python train.py --d_expert=64 --router_score="sigmoid" --balance_bias=true --lr_router=0.000711 --head_dim=32 --rope_base=10000.0 --rope_fraction=1.0 --extras=["capped logits"] --init_std_o=0.0 --optimizer="cautious_adamw" --beta1=0.9 --train_tokens=292600000
Below are experts of layer 2 (counted from 0) of a mixture-of-experts language model. Rows are named router (the router's row for the expert), gate (a neuron's input weights, with its number), up (a neuron's input weights, with its number) and show model dimensions 128-255. Each number is 128 + 24 x the weight over its row's rms, rounded and kept within 0 to 255. Numbers have three digits each.
After each expert's rows: "mostly gets" lists some tokens that are sent to it at least half of the time. This comes from a sample of Wikipedia text that the model never trained on.

# expert 26
router:143150144144107159100125142143128121170126114119147114116123083123138141091111138098181172098166154127136133156097195154142117127139108140141135140110101110098130125148153122129158093047111145076104140113111105135063140163107099137135117145167113147173137084117118151133128182093126112161135104117130107121134153163151129157130119114165104128097131141140112115126148162163149107138147
gate0:099108141155120087130109132145091145112135100152125147115119149147123122139135164108127097160141085152156135114145131179157127162161150131085117181128148117149118106110118130171107132132151111134125101135104109106119112121135121127079112123128123142088143106113160095083136100127104082129141102146150149116135110137078110116126136143158096162167184130111152125153134142092083107101142
up0:115137157131116163143148174163153157078099122174116102094120122131104129115151098127129136147120151149096073165177094146127159097125094107127161098117128116124140143139118142143079119116070124166183167122108119108099154141102131156148142125119088136147124139104145122144132130114149134087159085153145108146115166094112126156167140150095137108158130148113081085097144171123137117147104
gate1:125139107136166157102112114116137078108156154122170180155142143108168116131117159133089104165126119145103141141105110158122136136068139140145153152113148140125080126110156128102150101182151107137135130118082119129141094143177134109120143120186160138137145144137096154165110119120127110087175123165102119128129097146161124088130129122152128104103122121116114155134123115135118102097126
up1:173128120102123163096099115140085120089112115125168110165119107117111172148130102112138119151164107099100117078130159141081110157089167090142114108120120108077148133119133125147152147137131078091124130109093171095108126142077116126132120141120173134178150130084125173106123096120174106120153110156151121113117107164186159087138116144141155140125088096130190156146111124166106087176116
gate2:087147097115156142121118143144137104104129121134148134104116133144159161143114094142098113142120168153099124154135112145145128176115111140180168162129142138148135121091111148117100135136138177137116137099120128153094076114117123127117134126151115115093165114099094141145131143165130148136128121112149117122122114141114120106154094107116181123170129150108087171154080138159136157136125
up2:130125100109100157130120118113132089088158135128137117087110158185106119136100130123102080124128159137123088120131107168135125187119119098160182126134144101157146140095105155105136115064116141176120158103125144149114102126134100109144112108084135139143162168106132141149136094149113133088120126122165098084127140110095158124129143176112150139177116133088107112117106139121143119125124
gate3:112141162121155164130107120164111124149140103144118132091157116113117092134091103110102139120097109129134136141139147154111155097148167127104163185129152125107115104132112180123137093158137112118113127142122134128122139107116149129078200094146117137137168099130110086132101118138155178160111110156152142155143168081133151138124100096167090108116145150153126132088139136159119147108109
up3:108140096127152120114122190110160142135117138113120109128121120129132174119160103150155141139135140139143136092115113112142089164107130120168124138153133125159136129099160086150105148108148137137155157177163084124144162118126108104118103199127112122097124112101126122114118127082154098103114137122096131117114130128103116123156124135153151126125103087077150182158104143092172075166153
gate4:128141117105104106135130115142096114092094122136148091098125160128149138130126130145093173097057129106091128119102152123176169122136180142127129122138178155130102107133154155144143090111122130150151132145138124118128105117091098118156157151108123102133137167119137101144095142178111108144170118115098096121119141070115094133126117131137098112152192164126148111137112150119097148173131
up4:159116162136118110096109062122127117160122153113103161142076119096125127107114113119097126174132142176094141133141198132097081124175109112125118137119127110143126145095111160155112124135138121125121143162102147171189156113089157192175120167156146115153148102141097168130133138113125115148127117146087098124155124148119138114133130122142129137109126176154093095111149163132172138115180
gate5:139133133047152131116151163144124099102093136127133094101090111117140132109136105131102104122089110150110118127117158179159126124158153144128187208123144159151114128089087101136163134181136164137131158113143176115142112103106147143114141136134136136147134116086123098107120106128126175145123122121086149137127125110107148142114141107149107110141130124144124135116111114129131096112134
up5:149146151147161142122132143155090148142124101102134128158134108132137150119134079144127135099149143075143097137104127152125141154120155159146119096143101128117137109145177099115102174086142191130145084098151121133130136132105104075179158133183090112119128140145155108112147152100134124098165144113102116123140134122127115104139115097123155128136132085092150186165133143139119151143138
gate6:115147178160155153164160148137109126146133091146120144087119147102152139147169148139108153133104175107142176150142140114139108119099149126132117123110121092112141105140156118091127183126122163161108110146114168132121115124098126133086130120149098134140096150116132087147129114131130112115145145100097150126131124117149110165186127124164151130160110105126131126134104087153121137117183
up6:118124126151113136112119100125160111127088124101108135123147118131157119116157146122117154076135097143123117151113132133121142131134110131150116180112147125129139097124126118135113126130134166143113116103128128123102146150126099106134147106115161127099144145149133141092118183112149126124169133136122109181140153131114105148107173118130098134126167146129107155151115143127109185176085
gate7:135125182109156159129141100176141122151107134138138098130113147086125094106112128108160130113106138166087100121102165093105175093146172119073158135101097164129128108092174133136156178151175118155117131144146206109124113131132094145137164165119146130157109073152146117106102169115122091149174148112084155153132096147121179135117126114148130136114133105149162147123140105106110085153105
up7:139128141158149130116190111128131119150071154108171120148180123145139074117095128106124098121134101135118097137116117123076147108170134181082145131124135156111161145141177133093133129135106087105140128130154195079114104147115133081135146150147173151172157078104132123115150135119120097098140158123090134125154110108085143139123146126129147110100158145162154170112154120106124063161167
mostly gets: "b", "c", "l", "ist", "h", "r"

# expert 30
router:130157168144128116126145140113112103115156097094119153121132151089159128089166106132106141118105111180114135103151139134099121122152168167098184139126143112162151094090135150182142097138140080144113152127155167153127113175138111163125144122117152111093117128144133126166146122162130105142185125134135142119142094153114093125116107155167132120103127168111123152099163099142149151105076
gate0:117099110126160104145121145133124168125143141171113141162132116209098143107102125102114117149123113138119115100161127128151123146141071140120129101131124111119110136159156166132130113117140169129155132124111116081164144124148188100136097098129112158158139146111087158167111128109141129115143126156166071141099120140140134138141109131148124171090119111085128120226153139124111144126141
up0:119166113095098117127105134134111139133104143072107138148132099124156113135126158144178126139134138123111140137134131133118137117147155093128099114145167145132122080089121083109127108112126115133113121132153103173102108135115102152132169121135117143085106102122148115075120123134107099175108165095122187112133151098125134069123147124148111067134152144171091167071121130147110114142156
gate1:141133130148145122135145126125104175152141117125100183154134127135124137163131143121136139152103106127057145113114172115085122149149110175150094134143173130123116104146151145137091123107115102127109147117152102192124109146180120176173159137119132107139108090103115110094110120094116128154140166142134141141139132117150088149127108099142131125185111134103151139078082111122144113106117
up1:155084145153126127101152143117105153147125090143175134148097144107083126122154158089164099145066099112119116094164120158150115143181117110102134168130111115113131136100068108095113156130156127167148145128120145157115126141094155156111108122144098152130131125146138120137128137107124150085118132134147155143104118092146140146124103127168087095115148134140126124134135183139144115083092
gate2:139143074122100107095137151131145168096062149124102106137118115115107152146143088122114114158080090150099146146132130130121112105100165094164133129173152164080107139151126098098115103086149130137140156170102113132098169124077135135109087147120137152108144128158167140102139117127134130110168152133173104138103124117127154130151086116127140130139094118157120116130148117127092115164145
up2:158126139124108140137163150152149142135139140129147142119158143134114126138158109176098140147160106101132118106182110126098144150153139146142130146126179126135135097127100123124126113071122159113090087095114144101127101134149166160114137144135179130081121098133125134063097211107096126073140126133137148121128099105133137131108139125119166119169133133187172099084104138136126134114109
gate3:184135129080128116097122113082108119102140134164158124146104151107121100103136136146128152157096116128112124107106132137150123138123149132091080100134127087106107184085066147131095097142148112109100162129116098100102158124124130149145131123137073101136146097097103101111134137090145171171107106115098108159138152149111114141120116091088131112134152125100123110093117099153172134116095
up3:138168159154174137129092140092122114109174172127144116111116120126118134114139155115147090120107116108112115159143121145151111098086138129112132126127139151123142089099125106113103102130111157147081142132110114133117101142101162136097143126109148176058158119098129077142101145100132102115148138084152161095141111124174142135092113141118130121174189148127075079138127140178118135126093
gate4:120119148182175127100116141141144079104138058160079127095108125155113137163157147157122095098066163126126157111118115115112131138163172131095159109166127112063113136137113106142111072130098123085181169113129132171125109119123134096116150118135125144143175127136108149133080180134095117120162097118116109144140156133161130133132096097150106121134155116100103139166139151124099094126125
up4:149090091118098127119093157121124151081124156151121125123120109163142150104060140119115124124086116134088162090116121132086150141120168145134149124131110121070072164103158103110153118132082107113144148107091146112161123110133123097072137111136114149112100109141109122132121109129137142112166134129112130120109125169115160115109102074098159086147129173135156131174128089140118146156099
gate5:141126116130156120132099158104143100091138125136162138083150153128117135097154124135114131159129081134093132126138137145114102101176123092154154173175117128139119128071049135111058119134115103132069110120117177139090141129110123111172186086133093108136151149133145135141120113135103130168152171181129129158115120108138166107143093133133107111140109081119136119104117174096102131139144
up5:128109120129099127113110113097131111139118132157134140091149092140110125164103096142135104104091154127146106155131123153138137155134123162103097082135103140175120140164144110108160123164114108113145173076146132158111136074103164136104109147161115134163149169151148117114115122146168149116086098152116100127150127150133146120135147089106158145093092143109125153137126090064147151130105
gate6:172121097137186126148082104078120096146114120142089129138102135105077127126118130124128146123140162125125116129152116121120118139159124131115129137143131138083114139156151133137117123111168105102145104125156100127136128133103128161136143151178080116111120177126131130131136164135156136162145121116109116131159120137115154109104133140148135107129116125119129140119136099093131134124123
up6:129094132194124104129123119151115121111122147111136110117136147180193130128106121123134122161159092150153118115094118092125151188119147142146098153153044105140120108114116131089149123119145134143134144134158130157120193119140114129113203142155138105119092107114095111143166099134104123129140126103103131148101106128134169092136135119129128128129136119152154108135169110129162114170108
gate7:134128186099153123140102097141111129098121111133121111122110147144143120112114127139146127158097169104111107125161104146096182141162127080122146099119129110205095147123129119114155109110130139141148121139129119112094156110097126120122119152104118169161141112123113114138106161084136127131175112171156103151138128165104164124155138152123120137165096111127102109113149092169138162120139
up7:106153127155146119084111072132129135111109089132145185112127112116127120173125106157161143135147093165122162170139130123131109121140129142159127116104102182126145115115108169184113110117074125156119127125100158152139124132121108115127115129166104103088120133112106117112136160171113143138140138111096132122171152145164130157143093117107135109152117151068181121103186087153098150110107
mostly gets: " |", ")", " | ", ":", "-", "s"

# expert 15
router:171159136059127097139111139115114119107111103114082141122143152080134101124155127133123130120111156126106150127130125124061145121151128160130168163130140122110105119143132132136137131114116129126088140138154150106090121156124110120126134139125133097153084139116120136158142104141136139162180147148080137128188163196121081154101157121159155133117123122083161122108147116091135144139098
gate17:122118099132151076084099105104105151129078141130103139151139099071121096119060148149150152140140139146145121119126177103133118105145117142153112104145123140133115077128201081112148129107145177152138123146144141083135109128092160148144122132124092152162109124131162145126086135151107166120139140150112140132093142129151132121118122110120112148110098104131129125137164175130098106125170
up17:154107150173124152153189146145153105139156114137147105108122131162110131123183116110090115089158132136148148128171109132138090176108154126129155143142103129141167140083085140130138127110111099096125156152115095163158116132155109157100128129123144106107131160148077117111112130146137091133119107112154073108121145108121129114118144127132115106131172158158106148130145099113150145113131
gate18:155139128118096121076147108177184130127139165122112114106090089134146107177125153167172125142176143112154142104073138143147125123125150132140067076142122115121150110127134143099118138163088142141126142134108130111136144125137133156137159125132147127123099133128126153105107131120077114144069121136152138127120142127168143119129140151114110126109123149164176101139146119129158112115198
up18:153141130135111114065132128161164135153110120128133122100105091125166117168128123170164147119202139087162141094100142140162120104135150124149076072142124106130133085133097137121121148154079135148143148129133142112136139140146124129135174100103137137097088131136123144100112141122094111160109118131129179125124143132164155105145121141104111091114116164148141067150176106132155099104159
gate19:110099118126124142133131123118114153090089110133118139157139140122089118110132126122132136101111130123153113131132114115116126129119121117105156123113144102128097115131146161147137143095086145116135159162150145111107117112135121078089149140108078146176116106134158145113132094099145131139153112165142087160171126170140117122084125104112131144146157169151137121120086146106156144141131
up19:127165148130119110117144136157155108159167157127156103084129123100164141150112106145113114153170118146091131100115137134127144143120125128156120121140124148112159138116106104118106090171175127143112074095122135148125123153130122175162109123162155122069136164137105114145128173144119109123119151099115164101112150119108120150149118161149111114127096081099140134135174115143085113125141
gate20:100097110102117106120132121125114116146108115145091131156114125136129140149131121144110108074121121123155142173125113166142099160126130127097154126111115171110114135122109157129163131104104146126120110085171146115123104129096123074118111135144059105137099091118089143148115115141142165087144134121138152125112119171125104116130117116148108151139076116113144105087124128120106142167122
up20:110104118103117111113140096121101131172116122116088129151118155171132158122112138162100113086123145132157158174144119175128114147130157137088113099135097144108132128134123140104143131127107119126127118101144134126119112134104126115133143124145083117143077088126075141131117101124145156108147145100128151115099127165150107111106131102154105145129092120070157094119140134146140121152113
gate21:140125125098138119111145125127162152129108139165178108099133116150097121159095134129129142160142136092122142123095176155117153142163130126118118120158116128058134151125157099126118128119149099091133061165146124128141145092112124095123096100128157105135136122118089108113128156145118134130145100161097116098113184138143161163140150124128105137112145120104149112079150178083136134145086
up21:140142124151122167141103124142106124131155148112090139114131145098136135102148124115118108084118135146118127118172083121131117091117116125144146165102159133181113093153110145134124133111132149171124214091095137130118111143142124165119150163154096144112132134138185145134131132110168137131097171100131103152163090114113108102130103128122159114120130134123087152153102087160114110098193
gate22:166098124122088133097105132142116150149107128108124117158117149122099068104157142143126172097079114158116130135097156143092142139128123153099120114196079101105107119155164075116141128116130150103124126133135107082160080135103111126128134150158115107170155153125117090086083124125101109124146142141156167126111140112085144117166133133103125181090104112108139108136138147137070131126197
up22:135147105129110120127122112106118162160081115113104135173112123123113096108152117149131141154103143154128122146138143151131155138149118117097122072164088147119100120159183098133122085079128146128150131151117111076119113125115158143137127129126128144118108127123110152081139135129131093121154132089158136114102108139088176080103101118107101161085120140116126080167163108122096120136167
gate23:149148112123151135122142166152176130104090065171120134125097157114115117165134121125112179151073138126115110115104097093149116132120143115130123178134123126149107088127137162155134132126129128148095133122164126142073079105089140109111188115117101128142131095182150110107141124116118172150177120169154113154084104118125132151113116111153080162132118114129150112117149110121126129113115
up23:143111165158172156111119128131119120129105131118134120145157150091142169143177093145110149169110134142145119141118133130129112140128112137120133151129109162150104127113072147103116111133136164151093111094115120136110159126139117103115165124160117110097095137097088124159067140117131156125171130070124154147160145127157104141143170133137151106144088100152146111131094126154124145124126
gate24:104133136151148116148134104119136105155080121130107154128133131106117126155154148114113146137137186094139126134126164124111065136146155196163134104163192134156127131099122077146140135131173103104125137109120116150120146144146139121160117102128088129145143121108134108088095129143141103120146153109143142105112139089111147156142123094095165114111084121113113147162125111091077142152119
up24:153111167149152116139161077117134152175129095147123127137148118154120119117078143097168131141129140112163145146133153129136085127104161157124138100175154139158137185097118079120114136098160098108147103117117110099154178153122144117161111117133127129137071148104130110097119112128205089141098092128115143119133097131156156093111106099136162144074112174110136142147124102131080141153134
mostly gets: " | ", "-", " (", " ", ", ", "| "

# expert 13
router:144124151098102109131138135129120119129145119103123130146098158077126115108164107151074103097149161148121169110104106137096124174138131140077168159151127111094130120111133161167167109175142108130090101128141117116129097174146146106143164113122132092088107127108090149134142112174133144131167139127119166121163126161113075158090136110154127161107123148126138137095140113147136151126086
gate0:112126170119105151132103139152128091116109099139117132131140148148061141112169139134120147140038158103153171128099106121104115188129135100130120165118134132129153113083152097091092147149142122126122144178093146113120091120148133152090134102116097101164112106110116085104126118107135157149101139120122160100141133133131106113123147131151181158185122127095138123138151130101110093162166
up0:112084087112103134083128147154102156126109105095136102136138123177087084117117110139131125075114127126119118129142108112155130149143125162140080114126099133094133146144158101149126125133112140118127115179137149135117161132133135078096099147086096124170124146130143111168078110124143142108116103124104134125087103100124150098123109098114101135105148120099155130103127121124132124115126
gate1:142152159107082160169140143111152127167087137109141123133151137129129121138124160144133144091093122143105158148147063130136134155097146146109150069141179120125135118123103114136109131152079147166111136103115138143097126132157117103151129095151140133094138150135139142066151153081164146156156122122163170136177144169127108113145083123156188092115082087124161155130128151151132169109125
up1:172119130151148093112147124073120133132099118141160122141151131173124162141115094121141162148102145148141123149126143107148179154144138100133109135158137127154107128105168102126105131117077106114157116126164175094092119137142103132156094144137126145168119169133124131122125133122118164093116086107156147140085093145104181116135103144132099110105108145139148098143143110155135137087123
gate2:131124105082173151114120130116067138117131109158122131098097093111094120139117135176103112112133116084126172116092185151108118136076168111108207188160139131132181089111112078124109117112151174113136125146149094108147068162100132118152119143096095110104080106133151149117135117127134163120156152164102159124120197113104123141125127146131143158125101126105152149156131159103151125169164
up2:156132187134106122135166167153156067137115085122109120089142135094111111160169109099091081132096162115122159085151141128090120069096130138153124129161108148102125079118135137116138138078133123131119152129135145099121107121107124137088176122131119098174120110149129102114109139110125098194162117143113123094148126146135132108161113145152135105117144112161121134074111135180115113123116
gate3:142186139159092163117145128113166098140112118113094130130156138142111127154107169121110159151113124101155123093124140128089138133143138129135121140111139144119139077111115133159129116075161146090103135167128112141117104136112130145169158101119101132159112121124107136085116117114111091149136130124087152144167189137137126141110144124128147132098179165144095118121134120157130126096114
up3:135132130131124114144093127121158095135147123172126129144133120101134168127146142138118123135129150087092137135158140090075110159092158124106160158132179095116137112110117098150121114141200099150113099129121165137139116137124124102185119116138122037160114098141106139140168142130138126137152145129135141130178114086143128142059119133157159146128117105107145136123106146090127115159136
gate4:121132152136087179139068165154139129097119095116135119041138143105165098120130136156136148176158080125064186098136195141162113148145135117109155092135098138113089124106097115159147146103153149098102125108133088113132121112092140154127149139131118147187106143099098117130159135120081112131141078094127078122119130171115113136123152127124115144134133133151064102131106125168117145128128
up4:140104161124067171123114152117122154114124106129130124062121134097108131138147160130136165123127158108109091126161124124139123129100124118110108085115148128145111110124132107134121168118133089117138122106155124120080148127100151166190132135152109128148142121150110142146143137139141151138095088139114146110150093180105133134133109117132121098134148100120157164161086118117106115117106
gate5:125113147207177147100127130094109126151101124141105136102123093100135141154154124110137114120152126103131131138140163129118137154167122152118103130112156143106117145126139129170156117124113091113111117166087132140153106108102099145166108099143146129114128104126098130085179141107115132152175110104127144086149122128163138151135114145140167096126127158061139118085118143172115148107154
up5:152132103133120152132164143115170146156149113153109157166112114111135109147149088110155129151110180116134142114128097139143115128174140157162104144125124111110135132162130156072152097134116124170153094149156099129119138130134132131183115124142114073170147094143162148138115119131111137110201091128141085110153114157109090044063102100131142114115150115137146119125143121066172156117166
gate6:122113115120165124125161154080167127144119095125116152100142158120124106139112133128118142160154136115113038154115118120142117119170119164118167164112161102131116121134128161097181137083130132176134145148126084121145136130113114102095109142112145179088125135118156102113163124187127115113084172089150160102141138120149156123121134137117155144193124110084120137118156124163165129137101
up6:118122168110126117075146131096120151096126145136124125127202116112171113140152133131140185162109144130163111141110135107129128115153158071101120138101126130119145134157166133148095156122195131140114120106137113124109152139163133134144143114152120113156108119087173121133140141193146128146133127085170090130179100071087130102098136140134107096097160153160055117142148145152111158133155
gate7:100147163103092116117111129112143130134085138118129113110125113133111132154105143147144127091142122130125133122152152154149155131172135152083142162134158148096097132135135144136109128169103124153124101119181135177147142135106135128075113110117155127093169113085110179097139144117157125080087108124119103125161141134104173133117150141129150114126133117141097108156091133106155130129103
up7:097144108120150095122161154170132146128149085118110117155165139127127157175088104095154156152118117135147098135121136121126105112132105110137147125131119132162138142118113138096095132148162151132147113122081125109150132128124139101175133107119133146178121098095148155120096124125150138122138103147140150115131131104115140137112128128100100121112134112121101126119140118158119147152157
mostly gets: " | ", " (", " ", ", ", "| ", "–"

# expert 20
router:122147156146110163136141123107151112148115098122134115127115141091171137159170143140147178136102137084074157147133158138118111107129131127181139145101143119134124103093147144133130131129154092134091101099164164127130120121134089151152148130137121121109110125120129123107105153131153130144138132120134142172186116155184148138136146156150112095140164141172103138103127096137127130149116
gate0:111162121130106166130128110115127120083102114145157131130135191135155113166122116184148130093120105165132130140130140147102135138078134127170140107143148146142124148122105132160116123139144107159128125116128165146110132155129141134162117184162110125093154124136141103116107153111077127105179130143118121157122119168110126110121132155119138101158126138129076115106136117148132102127137
up0:128139142115088087168150161089120180156124143123050078148111125120125144110140084081080157184168114149090114145123117135144109103145140075138056121109166102099142107116169103116132129151129108093115135110159110111139096130156100098115145105122154095148069141153099112118140112102182110147143146126121123131139154086156121146135133125173133131108129106150145143140119119132126141168133
gate1:143112158133170136148137140132119101128123076134156134113152134155114107174150166119103137135127144085136133128135146112152124109154102076080095159147151074157115159130129123124107157093157146129112119158172129100161099141138161144111129119129136080133139101115080140142087141124132133088125097117161036127093089133124124114086127116134123161142137113112140119124103135152160171138149
up1:122102104108134126085124141131120119105178153117092134156118151092129120133155085089114161100131151127102110157135111093122154128141129190122162104167149160133145129150097150080149116188137123148167111091101137136157101112119138115067142148153123149139069137141140107095136110147102149129091147127134169123132136103144173109118123102121098143124118107144152166146122107117097100121115
gate2:129132108168118057124148059088150132121142167135095120122105125131118152133111141154092169125136126149101138140136143118113125148144124160161129124118149078123113157152155149122173095133167088111140135157126153094093126120125153158101114108115183131122114087112107133091132143125088113133142128144109148160125146110154143089089152160180135136132172084151135135186156129173140120126173
up2:154157083194121076121133053114146146149161174116115132138109121145114112122114110133092153109154118159155151113139119122141143138143113140121116138080115101135117127168146148133141101133150145115102119126108170105089098125165190173120076102121154099124092117147087114101144117133109126123143119146079133132127137159126143092048149199166119141135158079121164106134175130132156129116132
gate3:132137147110154115172124095090119121100109147100158150138109146117141102113132149152137145160147167110121134168131124119108163122131135174120108161135142120160160084140112152116139091144109084098153118135155126143116114094155164150150141091140133122088109113137135143139170116113160121150144173165125140127117116141130121127127129098149124129147176144118106125119151161149150109166152
up3:117129136116112136115118133120143142157130105121132127115081093147153062167185134112114161107090151149122143140160183164118097155093148118133159122144089143119140133150118117140172168102163120164106112087124126109111121086139115122092135182099106148119105138135126127111156132106130097096151119121113101163144165144122171115145137134165105127158106111176114152138115111127074098071119
gate4:138150153160152104121127124103168129188166159133123104099130141084174130128140157140120123154137146116172115118145118113124151130102164139156116145072132096102090120147116187091115145142094107150099113150121118127122121104167143139152148134140130122116125085131122168050100092090152139123106114135112183123181133126141154145149141112111142100102100103128132130147146110125103129182135
up4:126135111079127140141139102119164150113129183128131126124099125127170157095114123141133166128122135122147072113140108106156123136148163084173130123132115099181103132158078129132142137109073119139088106103134157119174154123144108138096130145142131073132130161129122103163105116134152136125192147117085156156137131088174164156114133173188184104112165108125096175129119134123125170113143
gate5:106089147137129114130113144114102127137117159149125141125117162105130169101143091087144149160101125145139151142101162142111134101124123129142104127110188150145096100110163138104103119122134105143128160118148163118112120131129098124153121165137158142096117168149138137147163171118152145120124116120147136132145123125140151131120121137166099127126135116137147137080103119117164118136107
up5:132120112127126104147133121158189102135141058101112123114128123172139101164121173144076109116108114138120131076145125117140138132151155166102165131141083097104135134144103163121145145147123132104146076126106119146128142122148162128118156102111101119145126088111105126103089086140115128108129126131114112114114140160070127134136119139112135151121137138134113116185158129169123129125149
gate6:135194078075183104153119164123076135094137085109095134105132133102151086156129066159133110096141086134115144125118127101131113134111142135082117155156112132120173148145114176134102126118136154135141116106102145118149121099127164136149109121125093082098130098111148087123112090125143150129152123148148108076116132140119089139145127097148136162108121141109127111086109126137132178096111
up6:109167097159149173137165166104099140107111117116162111130144116107121131084126121127117149099126123100138157129094144105169125136140104123100121156108104133125122145102143134130124108120114140106105139098083114113114068128182129077164139134130125141156111171154144130162143168131112155123081109109088131126103112156167155138075147144119172167131133110157130138119122142114132139118116
gate7:093113141127151116129127095133105142166111057095086098138134102119091100158145111130137169133144132107094132146117124124113144137152161205122142143137116099101125149186103131134169130116191133120099153116152156119170128132175120130115069135147108099123127134089120094104129102096137132130159141104107142169117113105123104113163109161166147122149116145155115139155105102121104152178152
up7:106154105120121113101127147123136134100120087113110148171105132137108126116125141115142119132158087132134115122111116093137131149136120168110076101155135109090111159129128071125124114118162138108120126122109095143133076135189156131118062102095095140109140159141144178106122120125111161090104091140154127126107118112121101136131111133121150145092097112140132139112139115112133158117149
mostly gets: " |", "\n", ")", ":", ",", "\""

# expert 11
router:139158124145123173152120125157162106106152090138145119094130102093139082116144107128129168145095152113177134136131139124118086099160165112193135140147104070182110143110143127115112132119124149160126127133176117119113149135111073133172151154186093151115101124153143107082114140140104134099170130120066127171164176134136114123092115148108096073137133148140102125088137159123123089137119
gate0:160096130148151125110099136103131104105143132105172124074102130130125114180123144176133158090099132114135146149129123102119119151074119121122115115118119132131093107127086149109150108165102147103127114135139121179142129112146133135071156127104132125095133136126159131111125108136137131169101126139147146151114159085152083122121122102128128129212121099129090141106150145170171132161134
up0:115117153089121137070119090116132141130100092139165100064126121117139118155131142138107134078171118118136145118110106122116120165135146174098156121127110101119116130102108087141060171128111138100171135147150137159110136161105158146095124146167109157152118098181154114140123125132153113131133125131101086112136105141135170151162098131107141122092196121084098123124124114161081116110105
gate1:152137127172128157148130133163130119143124094129138136157134173099137119151150155126126118095108118137132139151156152169073141147170131100102135139117149139124152143107125084115114118138130152135080117143172124162144149160086091109154171149116125143107141168136151118168137150086132114145159116102093105130156148126170134087152108204099121086113135131141104125112109116162116123174149
up1:131112142073136122109110111117114120144149191127115139072135116118120100153125133092108121124109143136113130151109094083151131150182142121187121118175101131132107116133116155143146129112120077127165105108108142115123120126181105170137089128118123158140114101175082173102112155166091128106119133119148145148096156109099105151101126126161126118135107108110131118118168127096109146105079
gate2:070110106175198170123125129115123128103128153097151137136148134135080124076148129154106160173116095129078141119132151122148121103099124151132158119106185128114126099145163081119135124121107089137151134131116123142163121127121131141160145131140117159124136142112117094135142128149136157139129098096113119122134109108149073136136141134110127076135164134135137120126162149170108158186106
up2:117138147180109117118107119121134141153131124164109128154143158158139180115148117112109177064091147129133129131095130094064137115128127114125100174140055134141104113117073148153137098099118125088081130141113112115102134149162104153139150131094178101138122111135094179163122106120154108149094151148137142119128138148149162116177139153162121103147150116110106129097088121089115137116119
gate3:128140153114082146157142120071127162149136130135097141121127128144140158149176124124134165109131128172129165141139168135147124121134153135137152137173110104166166087085119139125108164077119117161131124145088134139159118114096128137142129097136154142105134054104115130085146135146131137142107128115147164093132153135158102114113139144114159105150134122197152111112123162113114128155090
up3:105158133113118110151143086176125141111122146108100117119084130083118126156144126119132098097140133135137115111121149080115126142091121133094143145091128121062116113132085157127073132120119091127138094135126124127160118117135126143128135104140172188145130131119121146141126111144131134115121113144095135117105135120119157125116133111102142122124114100118094144133132115131150172096123
gate4:128080130156161100105087152087127116099132092146135108076107120142079126157106112155099126117121157098113148106125140164126155161121079149108198144123087129112093102127158157090123110140134130154153158113141145145128122167154165130114131117156081173170159156156099130155142143150113116090153115148128124146098115140116100120124107110090165131100127106138103098136144180139109106140100
up4:119147146158102184108172118131132112150132172103124131132147146118191142124152105125143155111136149106135095122127115086138105141147153124135104087135146141112182149121099111176110143099131089097114087122139128137129145105138092121150154132136171097085076111104126081101127147125141139150088129106136148121142168106112132145126144149136065127139126126123132152101085077092096173121146
gate5:151111163109126134160149119115141123112126089184126095117154144112108150148107156135118103146123127132140126102119134163112159135142111142137121156165146085141090142118158173102126114154155186133147155131163125131149148192139136112124096116180093180127131127142114133127114137126128088102181112136095135127130140174147159137143153105135148173083132132138141117136113156073127166153084
up5:139117167105159112155136115133145122115125082177123115114161145125094147126111150142102077147144124123101146101135112125095155123126096129131120147171143095137112156099188169105171114145148186139168156134106119115142153174135115134128091132212091143165154143153124132105107144133096112096185099140089118144104115180148148120129151098119154163124127115129141101163101145097124164118078
gate6:139120112171162115132150112092105127119077154152156122176142175146160126140146107136085116146119071150156112140113149127106129095123156148125174104161133148141150131138118134091116122141146129144126108097174114131127139200139086119117135136077101146081122147121139157129132116133097122122145162191112130097097149151126123140082136171121175112103121101128137115141098101141118107109164
up6:144123155153108130120156134123156130119117172113145111147147131113133103128126144156131147096193118122156089151167114136100167140100141103143192061123133131112149108144146099136135131160148088121199105061124166108151105170133144148119099141110098170116156155123131149143097112103153115104140107151119154123110118153119154132105083150126134138087107117145137116183081158156138195084091
gate7:146177120104143126147122101178176119128129161152132109140112145153104115152106094149092127129113111161135101111093084155099147137168154112107119146093089152131141138150102166153130133107135095127177103137144144120133150129185160117112123104135139153149127097115135160148150134140118141109099119120117127121076122117138087107105139114114096134122098096123115148137134125092129148143123
up7:127170109097125144143108096196158109144117169152126118117118124146120092168102104153111111132107113175164102129101104152114140134135131131107106158126065133132106132142119128147150158105132112134157117136118149122116184114170153140113109090157187133137103113154140165130181132151136124116109129127135136123100121093144097112096175113089089137099108086113167114127115133123102164137110
mostly gets: "\n\n", "|", " was", " is", "s", " C"